{
  "num_hidden_layers": 11,
  "experts_per_token": 1,
  "hidden_act": "swiglu",
  "balance_bias": true,
  "norm": "rmsnorm",
  "init_std_down": 0.00563,
  "batch_tokens": [65536, 131072, 196608]
}
Below are experts of layer 4 (counted from 0) of a mixture-of-experts language model. Rows are named gate (a neuron's input weights, with its number), up (a neuron's input weights, with its number), down (a neuron's output weights, with its number) and show model dimensions 64-127. Each number is 128 + 24 x the weight over its row's rms, rounded and kept within 0 to 255. Numbers have three digits each.
Before each expert's rows: a language model's description of what the expert responds to. This comes from a sample of Wikipedia text that the model never trained on.

# expert 13
Description: Mid-word syllables in names. Short vowel-ending syllable pieces inside foreign or rare names and long words, such as ti, si, ini; Collu-si-on, Calca-si-eu, Thessalo-nik-i.
gate0:116157116101124110120158124096129089156127156147172120096175102119122118135104148126139159097146149133119112176173090125103072164093138122105157138122155175103168115114141124118129120130119134
up0:154153111135135122134104160191145190138114115134106127120068081168190128185108115086130105087130109150148112163132127109115129108152154127136094174121124121098086145156091111151155154132170202
down0:143106184103144092134120130111136116122156140086140128126136149144109159087124148113143092076125127141122148131111109143125094136119144149119129134154060161137108159090125108077103088122139148
gate1:129143111134118068132152099165130115139122145148119113149105100100156120103101124128137114104115169157096161157152120140095109190158104142140156164171119120137127112145093131155146114132159135
up1:123100141129137164092118145138160140150108127158102149146106101104145125118106158098139125105136122126140123149108162160101101114142135156160121120151141114094126109111137151169131085110126113
down1:135070145108121128114186128148143122139132122146096094121104136132114110156124158084114124129155114138133126143135109149153146100145102185065125102140119085093128122059099124163106099151115133

# expert 26
Description: South Asian name pieces. Pieces of Indian, Persian and other Asian names and places, such as Khan, Singh, sh in Maharashtra, India.
gate0:103169104157114126114137068111130140152142157129129132150128141144124142172157145111132135153137142139120121107123158123102093173129132137138125182117102078092153104139084158089147165087145087
up0:139123142109128132137061132130085128094137136178122115164131146139124150143124102106158130107108143179123097126127126161118125124168121108154139136124114125111108093100133131119141134096155114
down0:160138103138078119152121143150125097127150141114156165147149114090152153122146146175108120158120127124133115136158098143150136140154163118109134145103093138093105126135187156109121181123120129
gate1:111138143126104151143128123132118145152141139112128086118136107140141146122115165120144128122157124078164156130081133144160118166109114139121154129162143105119160103092126136138102167125150125
up1:133162106099141107094132115130110113104105129106130155107143144120108113112097103133105124125116163125101116133126161127083151136160147109097168135116052082169110127103173128116133139136140120
down1:114131098124102140124127114122114132104141074157079120104150141149143143110091105129124147170143106119116115133149132126114112092094159141119128125139118109111178153135109093114168148116162128

# expert 3
Description: Coordinates, dates, numbers. Symbols and number pieces in infobox data, such as degree and minute marks in coordinates, year-starting 19/18, en dashes, commas in dates and figures.
gate0:079129121184155099097125157133156133133162118100129166113147136072127119169114115139143158124147162127163169135122126131127109139088137139131127117135117124117158140105087152116115105142152110
up0:082169137132101117143138105151159148178122146114135139091133132126141100176149126161156097124114104119121192145161126152141136157097076121118124090119126134128140117100111163128087158142133117
down0:164115128155118130092128151114116109136153099080158116134127105105120129126158111101114176130112124143111131160131127114136116166161124146127143137108138083133103119148113210144115128115147148
gate1:108096122123109060122161127124106125092125138064102088119133116082142115129130109155150116116136154171098117146173137115158105089142118133129127122111120123111124156096145121126122140139143141
up1:135099105098133030137162113132121095127079117110103102114120105106143102113145160173102132099146141152103091144153094123134109138137101165135134119142142123142102134134140125083093131095093143
down1:125091118149160159091089168151109176134092093128112095154118162123152110122119089120120100114152110116144130129173136135114150111102104127139115106180108104102150138124115109180128130154096130

# expert 23
Description: Label and table separators. Colons after infobox labels, semicolons, pipes between table cells, and spaced dashes, e.g. Founded:, Vice-Chancellor:, Mehrestan |.
gate0:161115133137129164174110144092112124130141131102106115148079136138117122146057145130130171112165166120120090128165148109099096134108121084154091140122152152132111165099135077102124135114176185
up0:160134084094104148137152109120094127116114104106101170132137111147135088109123125156067140125095081109143070104144126122132119119109138124132120113128154145147139120127154149129134108122146148
down0:154114122107118149106116105142115115117116134123102136076163137142152092099148116174133131107128157110137157155130116146129169127097123197111127111124156093140136106142156120152149131138130120
gate1:117105119137175133152129100126133098124152128170101121098078146178164132128132128130118138136158099137126124164125131111135086127128107141093112152129138131093127087129128109133117143130143167
up1:067115107147131111137114131095153124111104134159115159139128164118167116093121139132152125145122131127180142126097138097152113138124116158138123122160136099143138111126156093159133094081111161
down1:113129127112113121133132154147117148132119135152144146120123172105138100148140140168095155112129188142129105126145130104131114122087121122131160160138139111165131131107142143098092110096108131

# expert 29
Description: Verb stems after onsets. Word-initial pieces and stems, mostly of verbs, in narrative biography, such as impr-ison-ed, kn-ew, arr-ival, surviv, discuss.
gate3:110127122144123154131132083135120126108122085112155142135130160133112129109161108159138137111096110125146083148123152103163150086139109113117134119109126121142120117167125139169103111104127157
up3:089122118158095150155066091149128137134130119134114178132140122119121121146102164111172184153107126140161117127095141147114153133114129131167146093118156102131127100142131126155118107134108116
down3:118128141140120121118122141107167116155131118149106160126139097084156124164163089179152144116143097135115142106127144148154131170118140122162136139135153132123119155185105200123130085117139126
gate4:134141137134111140127101091121105138108124156119154153137140114144078109112147123119091143150129138139125121066140119143117131178161181103146097155119129126185158132150144121149143192126133137
up4:121089084147149130155136158130148133139111122129077099117112131141158158143140140168151110109122165092124146163091140121156153097116066125115137109091140123067130130104144132117084102122131129
down4:095141145158116161171140127116145155164096125172144143116166123110140101112118097129108106138135149131101150088148129122151129118104159096079155137141148142127097102101144112149132137125110186

# expert 7
Description: Copula and as. Linking words after a subject or verb in prose, mainly as, was, is, be, plus became, called, named, considered.
gate3:133072141138161152141143115120167159122136103144073099161152097128116112149085155156135107101082134131147146155137102135108082122141150114159128117158126112112147124100152155105102154144157166
up3:121142108150092109137145110104096200143114123143146171152148151132112165137148111114125163146185093126118183140107124108160129139140127175099110132078115133170115166122083114123145112145116088
down3:150151128151074113166105116174132115072095146075168128127110100144117121120180138169090114127138100124139146157172118141123102103117185143120132144116151134123162124133161153107159086091111186
gate4:093156153138084157123154120125157125135146133153151158122148150093165103154118147175159149150164109168157084121136130093157170086144123169130149113125134132135120166124118125168158122102119091
up4:147125150065101127131132115159140092088124125140117149098126126104106102126147105144139136154092128146108131140090131136141118176146167140102126110135112136128130106119128119098125145140120147
down4:148116127154121179180111119116097119077156139086095150096140104088121153099087151146087074133091103094117140105131115112121148136158105132137121151120145117145119130080107112135153143128134167

# expert 22
Description: Subject pronouns. Pronouns starting a clause before a verb, such as he, it, they, who, this, there.
gate0:138088139146112131116163113125102160163153124135148121139123157110128138131130120122137121121122097122153125133152101119162113097104165092160112127124174100133126130157115103136137128117122081
up0:123131132121157098125074096105133128115124115083106162098098124158160154107128111101099112133131097151130129135121158128111136150128098142131116134105108133106130136077160129133129088145136150
down0:118113115177071111140142097150130109165119127134138118109104115086135125115107166183152107096151117157123094100153118111120120127119163161135157128104133115120146156113125104080151083097128103
gate1:099117146091106113099118133057091158160115132146175125156109130105122132167119150160117142137137155108119075112148131124122122135113126124134137142153129137131135146144078115141090137121130131
up1:089148101122131160118083100129085152138134112122149135112130115099134110140134112138070169124116123094121149110166169097135157104116116107151121121121121123112183107202092154167152099144153112
down1:145157130109105139130146122152148092126157110137152107148134129159126162099124113121187119134134145145133139135105097101120144131129114146122104126140099132121106143125099131082122159175099110

# expert 30
Description: Sports table country codes. Country codes, player positions and name starts right after pipes in sports results tables, such as FRA, DF, GK, USA.
gate0:108107090141123096138107109136164111123140134091123165143118118196156103159156121142151105103090149154163102137163127146135112139101114118098158118093153112121160153109140151117123143143135106
up0:078112126144136165131127112114086090122114155135146120162103123170177138163109113182141104126119118157138119151160131170180076121134131155071146126120153093119124107100122166134108144165153177
down0:113110091096157122141130089125132122121096114118122155131166131095156138149121150160146114126168132139179110084104150171133115110119145100139090098124127081103114156127105102155144128199085092
gate1:171142165157133132131117098142153147124061131142118144143105148175139114164111088148110132157118118152146151124101136116145135107138125152121091126107105144127113148113099128124111131120149132
up1:155115113103143132128085136131104127177168112104139099140085122128150124089076155167153148121085166110141124143105106110106146082098120126105123118081131127162175139112130065134150102223109143
down1:141161166154136159139122148118131125135129128154144160160139149105139138139114122116103122151113131108128136142154134131117133135140133092151172115175155104173141144133145118139070126131116131

# expert 28
Description: Indefinite articles, music. The articles "a" and "an" after verbs like is, was, features, plus music and soundtrack words like music, vocals, composed, folk.
gate3:145108115120137160144067153119130132112105118140120123131134137140146127111146146079118152125144149106096137141172157157148188106137134134073151134141154093128150108132117137150118117106140080
up3:146129122153137167114119170133141079108113115149144139156144155127142103110115121120122166146139077089143159115160110137130158139116124106136126143129139145151121111148164142128123115132130086
down3:098130127100138127149167141095149116121139159116158113145131106120126119126133149131109114147080136091160134119114125137162148119115084098148127156127114094116141113098122110131108127104109075
gate4:143124091164069121098109112162146162105115121130164122122166093084116157108127143153109177127132126106104119146117135128137100148179106157098125141140092098144123155062115121106116121131145171
up4:103113107127168113133105168131125107130169156158106149117135166150151104142147113119102123098124130154118126106126120089119115126080100141141144147164145090092104095156118119149136088126103145
down4:118107128161085111145132129163168118095092088120144133167083137108127175150105076165131144175160102132144125156130093141118120101137158132127158117102104105110104107100115124148115097123113135

# expert 19
Description: Foreign name pieces. Middle pieces of foreign personal names and acronyms in sports tables and lists, such as Ben-ze-ma, Ben-ya-mine, Enri-que, LBC.
gate0:153157160151119111132117176128110131166098141073141125091151156133157142143152176127165148151108138172094148136134152149135112177118168150115165109100127157127154118130136143144162133119082118
up0:169097121135074172138161152151134134155122074142148117135135102152146117108123132116119137125116124168160087089115137156145123116133126111146162164105084122144139133163145091140119111125117144
down0:140105129115105098127127117190112114105110157139131145139158159127117112128120106119089122153125140115126103128090142146122088116134134110157169117142133126161175093160152156134148110128132130
gate1:119170138107115165139145130084104199139162164082125103103115126144105111109100174119138137088136100123144146129134068139129121145148103129141089121103130121139129133119154132090122130139126130
up1:115121144135107124157154116103126145148126131096137105174118127106132122131140157126111110125189140121101112084139102143144122108119102149135150129135131161118141126112145163093128150112142072
down1:070161145116107166105157147067173135116119125145184118102141155118167150118092128136138133150140088092096084165121162131124110168159142135112124106142096142089117068153133108124153158115128104

# expert 9
Description: Prepositions after verbs. Prepositions following a verb or noun and introducing a phrase, such as in, with, for, on, at, under; partnered with, played with.
gate3:165071109119149133127146126123152124112133143145138138176134099156133123139081117105134147102094165105120135113135134123138177154150132118122088104133138115128136131091150091135146141133133134
up3:125135147129141142125165120135135142109143151150132139129105129167096125117125140111151092076138117156127141145158125103117102141080111112108146123160109111119119111133116121118092145123099140
down3:108136111128138117111095130148102122121116108152102122094149133101148123114156096142091133152186112103092186133142102151106134161162139098139156159137062155146113154148139158093109153103099132
gate4:104125124167118092144128171131146130118084118179112106144138141125121170097139134139128152119134132140109138136161136135135144112137139129112123133123120168129127149127117121132149146119103128
up4:150096140150110119113146161142153147109123123173077092145149143108144139106128100145148081142190128171111151136136115136156140145168164174107120126114181181126158196139102122109118096146145108
down4:153165116113134175082140126142119141130169091137142139138156128149144165098111111133112118146098088130175116124119154119142147111098135134109082099166110104121148121136091138152147128117149112

# expert 37
Description: Section breaks and headings. Double line breaks after section headings or paragraph ends, plus heading words and succession-box labels, such as History, See also, Species, Succeeded by.
gate0:123137168140167115082152127166147095111073133100097137148095082151140163154073148137154149100113118156104146123133097087146153124123123126094104101115098119085139134139157131115130137107140155
up0:110133080103113122170110107100122160134213127150154131118138157125098113112126159097130106118123111105115126160129139169077096114138129127135165166146107133172113130117104146135135097147085102
down0:094113138135132143153152119150147122151174157132139127146138135134168132128090137142110111137079121114149155181129105132155108138176120159111166128121155150074173108142157115123128120112127136
gate1:140115100085153112097128111116152133114163128119119105157117114159166117109147122119090157150120123088111122131150153129117127116146147144137125099118105121164169145136110092178129111131149157
up1:127117087107154135127168157121149102103128145138096137129141163103135107110110137125117141177105118115134119141144154137102126143098147172156130128086080125135182122169125135168128131126119145
down1:105157182124152123138133136148091119093127136103100143126164103092112115114148131148134134083112121136137113178095138135138090103157111172097139129132126137155104107122147156111145110156143130

# expert 15
Description: Closing brackets, non-Latin bytes. Closing parentheses ending a list or table item, plus byte pieces of Greek, Cyrillic and Japanese words, e.g. Ιωάννης, Свердловской.
gate0:126177159100108149120079076096113195173118113098102131113103127127150092146128123108100106095134106106117121114121137105128146106105123146162106135135173146152168146114172152140122090122128162
up0:107138159097130103108137134105109128136138146127136145114136135105105140141138087130107141124166111108095141128118146128145170081104106116092173122132141145152132098059138162125114129115110120
down0:162098110093137105113129086096122138164143180075132124121097173123146133165104202092143154112076118145120150141139157096091100115088080134130096130138142144112104141102122094101118127121148209
gate1:150112137147153185127149143128157126115137118109180138151123126131106162117146115099125163159170104151059132099173104143131157113141134123098121135135100120167125109110145155176143128150105085
up1:092143091119131067117104135124120131133149140119096127117116141157144115150113126170137108146108113103157139161123145095137084135126114119156151131109119133106112152148159094143136105090151152
down1:139128118107139080115144130151142116154140144119168103143140136112162076069116131095159105119089163077060158155121079116148132118153135167128110105107137136096142137129121118102136141133094095

# expert 8
Description: Table cell-end pipes. Space-preceded pipe separators that close a filled cell in tables, right after names, numbers, scores or results like "Success".
gate0:097177137158150136132095131087150115126111143144129132137177114147170134116108140106118101118110111108107086128132163116116127121097093159098131108172104151165116145125144095126075140112138096
up0:150122158080163138123145135158105109130114101124120122112110152103118124088095134141165147141127118122142114174120110119144125122141150132121112157113128124100139095123137152115148185145160154
down0:159130141111113159138161149121163143195132107126094101095112085138147123111159146115157119103148109131122133138108139145117140118128104118186147082100119127128105114164114095139081130152111103
gate1:072129159113134147101167148122124114114137086141158129124148141163135120138117130141124167137184126161123174127121124142141082126135148149136120156125129114115141100142158138142132117105120101
up1:125146137080120120133182133121129110105095131113130124148153139173154118111135137117141139098142138078115140131117125111136105146157145118108110151118129195119141131110133170134160178135115162
down1:116080127102148123124120116105129111167157112082092173128141109115139091091113145156148113155117123106125135174168111117132129147184118137135122165174136124152104097143141134141159136093107130

# expert 18
Description: Possessive determiners. Possessives his, their, her, its and possessive 's, plus later or former, often in footballer career text, such as his career.
gate0:107158150144134151132167120148164169129141101138115140170124138116109163111094140128155122113101128129158155137139193097123159106079134152094149151162114101119131107113173143119186181169108122
up0:106072120140133090110123160142102094094119143126139097131153141122154127165171150103125119098174120153105074116101115178143096156172121122126128129163109171155099147109120145131110095104115102
down0:104164107144133090151131143155135116122118154083110143158138112141077077117114172120173130092176127110147138101182145122105113138185137146107116117135141113168118123160103214129109109144129130
gate1:154139159139156092106114128118095127098141144080133127061126102150110117154121150125109119104142097106109115130143138104133130151104115102133132141126144144135133116139116129153141123135138079
up1:117141122114128131098112117080114096097123153097110142067141096082118119122104193120129097120131089121079130107160157119108148140101139136146110133081145135153128100103104111142135114104121087
down1:092113093110094127170094160098126136152149128123125135104130098162092102118135105111162127150069141094114160172120148131156132132101129153161102122150106123101126109146180125098161094139142134

# expert 33
Description: Name-internal pieces. Pieces continuing personal and place names after a first syllable, such as Ban-c-roft, Blanc-he, Rox-ana, O'Con-or, plus city names like Quebec, Vienna.
gate3:119126122140177090134106157159121080134155106121122127164138130196124173111153172128168130131138156115117147119076125109114141139104145144113176108111101153176117139077147131089137152122172145
up3:134134076174074137144126097099159129135085112138123147154095153099137100138109096122119142121116117132138163109141135123119137115132118158169121130176133153112110161131104119151149147130101061
down3:112136125145155159116151131140116167149143142108147135083137117111112174085154117111089146103145196139107162151158134120134149103132140146155132109122151144141157145070073145123140143127125160
gate4:120135128138148159137109128115124102111136162185119107114158136153164127164150116119133151108145130166141142123112130123129130148122125167093175157124106122108149155132141116168102129121164112
up4:105141154102140134131140136153111171113081111097068169157095138136119104102136128136116112158078134113117115145137150127138118123079119119108090130109131127136145180141156107135123149072143118
down4:111128128093172087111127130117157121132133133163103132148158161121127132120124130136124107106160113106161128146121105155122151172157134143150165110124097127149071082108122152124147129145120164

# expert 25
Description: Years and numbers. Years and number pieces in dates, birth dates, season ranges and tables, such as 2014, 1965, 1985–1986, 2002–03.
gate3:121118089137075128119120129142158169106127113139086118138134138111111086122132153120102117143114133140129187108132134080061142141114163128131132139179119097118132119120158094116190093150121084
up3:152143101093100125159127153102133151130136116113128115135156158127130114144140180108116102143132099118107138117135085121128147139124112125112114099127150118121092156107144144105149129155128089
down3:122141148075131139111148113126135090103134141102092163127171108128194130103165088164163155108099150125141112134157122098125149124128127099114153073128132125114140095146104158130125184097065160
gate4:129115109154167148157109097126167110135088154116140117142098159122155161140117114084129136140137111150132144124125142124128142139131149127128183121073129089092135128172112126156131153141103150
up4:132153133103100131104148130131112141137181143154095107110125063092128133156169095162138131130097131124109135123153135165099123117131134126130098129155124139162079124091146139091109100148155098
down4:150105108104098132152159129092122144130160122105119146150146166139136114091155108152142167112138113124099143137127064144111106127116136141135142174132095164116132152135147135141127074149137121

# expert 1
Description: Physical description nouns. Nouns, participles and word pieces describing physical structure, materials and measurements in anatomy, architecture and engineering text, such as window, roof, raised, temperature.
gate3:146121158131131158103140153126152145139139101093152141076154166163116131154092141107141177106089109143160194117123110168125165148102154153108118119113132128094124117129141140143095168148122149
up3:164158131122141150081125152087126164133113120121132130139146120152137134158151132125124114145150159124149149122130105170153126120127107119142123128104141095120124103101120082133106097139124117
down3:133153125165196121111134171126128099110164122122109133114176142157127093121133144196125109131157107140111127120107123148116115116161154121136144149136125097109171149127157129161136143117124111
gate4:087148120143131123097115138089114173179104113133124133143149115096155125136179133163137153109106108131119145093110132123172111132117087082145128147102134103100117155135148105121132133149168107
up4:114150113133101163109112155109139166175139097115096133150157109114147102104149141145137112125133125153115149084104167160164099145120094088129129136127140132087097160115137149122161127142123098
down4:122126117090069112136146158144125135107177127148106121090131133119130122158146141142127118070165087144124139116140113096145136156162108142163103113128130130146145123174123138126132125163147139

# expert 14
Description: Heading equals, .com, media nouns. Second equals sign of section headings, com in website names, and media or business nouns such as producer, newspaper, market.
gate0:128096157111138090128149121103141166140101135173129134102170100130107103180105162155137175108153103104126141127148145109124100131122130147142131161125143131139190119121127099073119123115113129
up0:119113104117129153151147101092156126139152183137095141128145091158149149135146127137158080168129155120111117121149136182161131154121108114125151098075159108141151126125153122162133107131105139
down0:141126160150157134125157134119129151172135128096089108143170116129136115142102124179147130124138165129149101118123129134130173121125140146119082139149112108175075131112154086109098131142118118
gate1:141144106117093131148107146125141088115112122107122086139104112161114090135112125130140102155166122145108088134124145095115140122144139104132157134092163122122122168143099189084121115163121142
up1:114126136135149125082131137139132170142130140168135138121159151109122141098156154135117128145091148118163164130120137172117109114116128136144109127162100125127144111121143115133162127107128093
down1:077115151112122153155175105176084165136109089133141093137169095120142149153102132142143116116119110103185085131104150090154109149136122149119138161125154157107111112142097155138119165156091142

# expert 31
Description: Technical text pieces. Letter pieces inside technical and science terms and codes, often with underscores or braces, e.g. M-ac-Ports, cap-ac-itive, frac, GB, TanDEM.
gate3:152109162104117117117100123103149104113120103181138146093158166094126148101099133095104182131142137138207110108098157082096150141131148165119128149169113135097176138146123095153126168136133146
up3:150136159130120153132148088109093102105081146155096086054120134122096113162118129109149158118121119130098077121119148161121124094128098136102145102133133126131119168119155118097145118185135132
down3:109120147150113167097144134116139078132127203150115158101102152116130158134109152115114080096115119131101108093116163105176107120133110130161112066142110104111159144133084123141143160150125113
gate4:166067127134112135159133124162136125128118118108141123131140128140110145150137134149114091127121161115142111121100151114195089087150137071150127133085136167118159124104102167131127154112107161
up4:140072092103111126117138114124161137137135134121119074162088073120141147138134107148160121123133126081133156121110126089180118109095161100152137165106115120136158120092092134106112142114142133
down4:150155117105159135155106116146122128114126153133130119157176120110122127074123099124160117130128137128163141134125106145136128109160098122154102153166130151143154157115077138122113152133121162

# expert 34
Description: Numbers in dates, lists. Standalone one- or two-digit numbers in dates, tables and lists, such as September 24, 24 October, Article 35.
gate0:133143165169121136115161118060115057169141109068117134163079107109164159108121152102117138097162145135128109152127114151100128130143138130160117106147158125156098145128103086131141120119138094
up0:154142159161126146132154095042129078137139103116137129171126103126166142130133146115128150076167110121136104139155094147110137146108132125161098119130159120122076151138128105128137136128133115
down0:139091077122166121170117130160176111134121111131089120089107135106153141143123146128143084112081126113114143113127111141158129133155140113156136080101119122148117122113137143146113100098142134
gate1:116136171116141165138150085100133120091149131126115121134192108129093123107096108110107124114136129131154135155133099147127117164113150131101106143142131120121113113102101136113165118147103105
up1:149145119146155081119135129123136106148165140134189158061150099128084132142094146103104130136144116110175147165130107115103055113101084116132119132127115140136118104126134148151154109116120182
down1:100127151109147151117124128106079119100122164176123117112140127131116127159155169142191140138135122164137107141142107084163148148129099112137140138147125164132123170152117126139156129111074102

# expert 4
Description: Definite article the. The word "the" after prepositions or at sentence start, as in "of the", "in the", "The competition".
gate0:095111171106113132072132137179107085104138161134108111135154155132109111109174086131121118134134124099129104157177152166152115145138181141116143167156120136109176149133137123123119148159153139
up0:107156125111107112148202134147143111154131130115147133154129095101132128156129143131145100131124157146130179105109137093158150081103136139162101083095149080140138121108140141138110128125147111
down0:098117158099148117138171126135125105117150117132140128138167111102146121126138126146131106106119131119106087137165116131131122131075155140154109161136112093125139134140141135111115118131193131
gate1:175149105141202092166133120099087099099159168130187144113122124112109087131117124155123150160151127166093113150129131167054143101121134131184124106153170099093110155115123140111120117126125162
up1:170148097187164103118121134090129081121091108094084147117134155086129119097086117169131120157141123127116127149106150151093116130125126124075145121104115126127114133081101104127102101121138111
down1:119101178122112150104108065117095129174134098172099089146093123140124159108120141161137086153149124115111137103142116098122109121114133136179106108122123131158151080137132082116176146130155112

# expert 21
Description: Word-completing pieces after fragments. Pieces completing a common word begun by one or two letters, such as a n-un, p-ipe-line, o-ath, ne-ith-er, cr-ow-dfunding.
gate3:080113123115119126135138111102115124121121150074118129139143135086126123132158119101171146121088106092187108158104108159089143111130118140109105104092159182132117123115144105155121136154151142
up3:136118141097113135084157110086130131154158119091119143127154127139128142132150077137153110127118165160172120132173106174088136143131103124086132111089155183170128076154129112130193110168120143
down3:147107119110152137086081122109140132103161108131151118131145174106125130113166171121116084121090111165140147171100082095124121159158131131114138180125137156127116142128084152125126116108143145
gate4:126102177093139138126111114109175163113153177124106124140100156128125129165123082162135118145139133129155176126111123176090121113137158111150120181158121155160117142119122122169144150128118157
up4:182125127112149110098164082119122095174133169156152094082127092130110117106128144166119135147141103127139109131124109149104079126108138149119122154128126130129163087136149145107134113136170151
down4:170091137172101113084115135107100125103156118116128113168130079128106125099126129096137138115096142154142141081104143145110125086126139115108140153167155089154104106139121123135148130153131136

# expert 38
Description: Periods. Periods ending sentences or abbreviations, plus closing quotation marks, such as final., A. albifrons.
gate0:136152179143138118137152158172152103153114094133104144125153154144124129134101114150150101140157128104100143144114093118078166135129150174150108157097112108113085109135131121161165087160114133
up0:116136137150138134141147106128152150141125157105141150115139154113112130122083125176149106084139098112168178123138102181148163114093125102155161158148119114121156126131179145145133098107107132
down0:144144120088148108152141138125140177121137122144135128113134153113118118137112120126104054115158106136135173138128130125117172160113086089169161113114136143155147130137154136107161098152105130
gate1:126096164146145089132105121135127159142128106096102114121129134123127124137136100127097131168104153159115111125129172157085147178127111128067123099100131108123121115164099134139132099165136125
up1:110115110108122123157155165147121123127114116125155118130135162099152105141127151109139136115126100088117154141117108088183140132123167147146126124149117124104168118068131140141155116103138164
down1:079079139132106136110131134112085123166096141133124042109141123124123161072163095127175134110132152101118130091112108126154144164118093175121157108152112110134108134147102154124166198074140125

# expert 35
Description: Plural endings, have. Plural suffix s, es, ies on nouns in lists and prose, e.g. Murders, receptions, keyboards, plus the auxiliaries has, have, had.
gate0:145149161127120133111125118146152129121165140111116082114062140090106116142109152092116156125124116094145105140132167141128145130143140084074173128115175098132098117138125163107121091114112145
up0:102125104134120138124150096142142128105113133102141084110103120114131113127127129147136116116134133129164108135114118111157111090114110102084168135085127087143083105108117173108102092112100098
down0:075147090150116135151161106144125115095086112130091103109097098122135127173093158135068104159189100117109101107163127162127128103131109125140144166097181106137127116120150121136138114120127106
gate1:143155201135133123118155118085139129157163140145105119102131101094123157144125136122171112100091133117152100129103093143114088111132099147145181131113135113109131083098122102133141158122116108
up1:151108164106122156141113175153106165127110112117098150147162093150143137149123161149101136116125120143200159140153141128139143112080125141118115110155120166147083091158133155096074088114111112
down1:144108118146133115186128090121155132148113114125131157114119134128149134107118115144128130142106121134100136113143112156111115142102146115128126159162126159129111146116138158112115127155127127

# expert 12
Description: List-item hyphens. Hyphens starting bulleted list lines under headings like Titles or Notable people, plus hyphens inside compounds, codes and table dividers.
gate0:104149099150127133168152156118115162157151133074121106176112090108156128122113131152140143141144153151115127113156118150155135125159139126128111122163107108105112102087101166134144126170131111
up0:091175117112113166128121136129130135162127145072111132179086097117110123138131087141143091163122142156159142124153090146163127144112119079128145104143121142109081091111113160101096162140115119
down0:079147119165158124122137140157097145106104183134092157128081111149116116128150102098147133161145125115137083143124113090128114148153152119201088118158167103154138135115123158140112145107106135
gate1:167108098098164126138155126143148143154112137125078138143105133118152117128165121136103167123127109123137130143135150123131103169138138090141155124087146149108102128132133185126119138168137154
up1:097111098115121127131130161164138117117145138123136132134135139120149147160099107122132172112147113131115119134106070133089163117166129114103122148141163164190156168124104108172176122071138127
down1:109104150140114143172128135150134143140111169145105156105132113145156126130126137147149133140103111132097097144140122124094141133132127138148139124108154169132096161122181132115139125163129156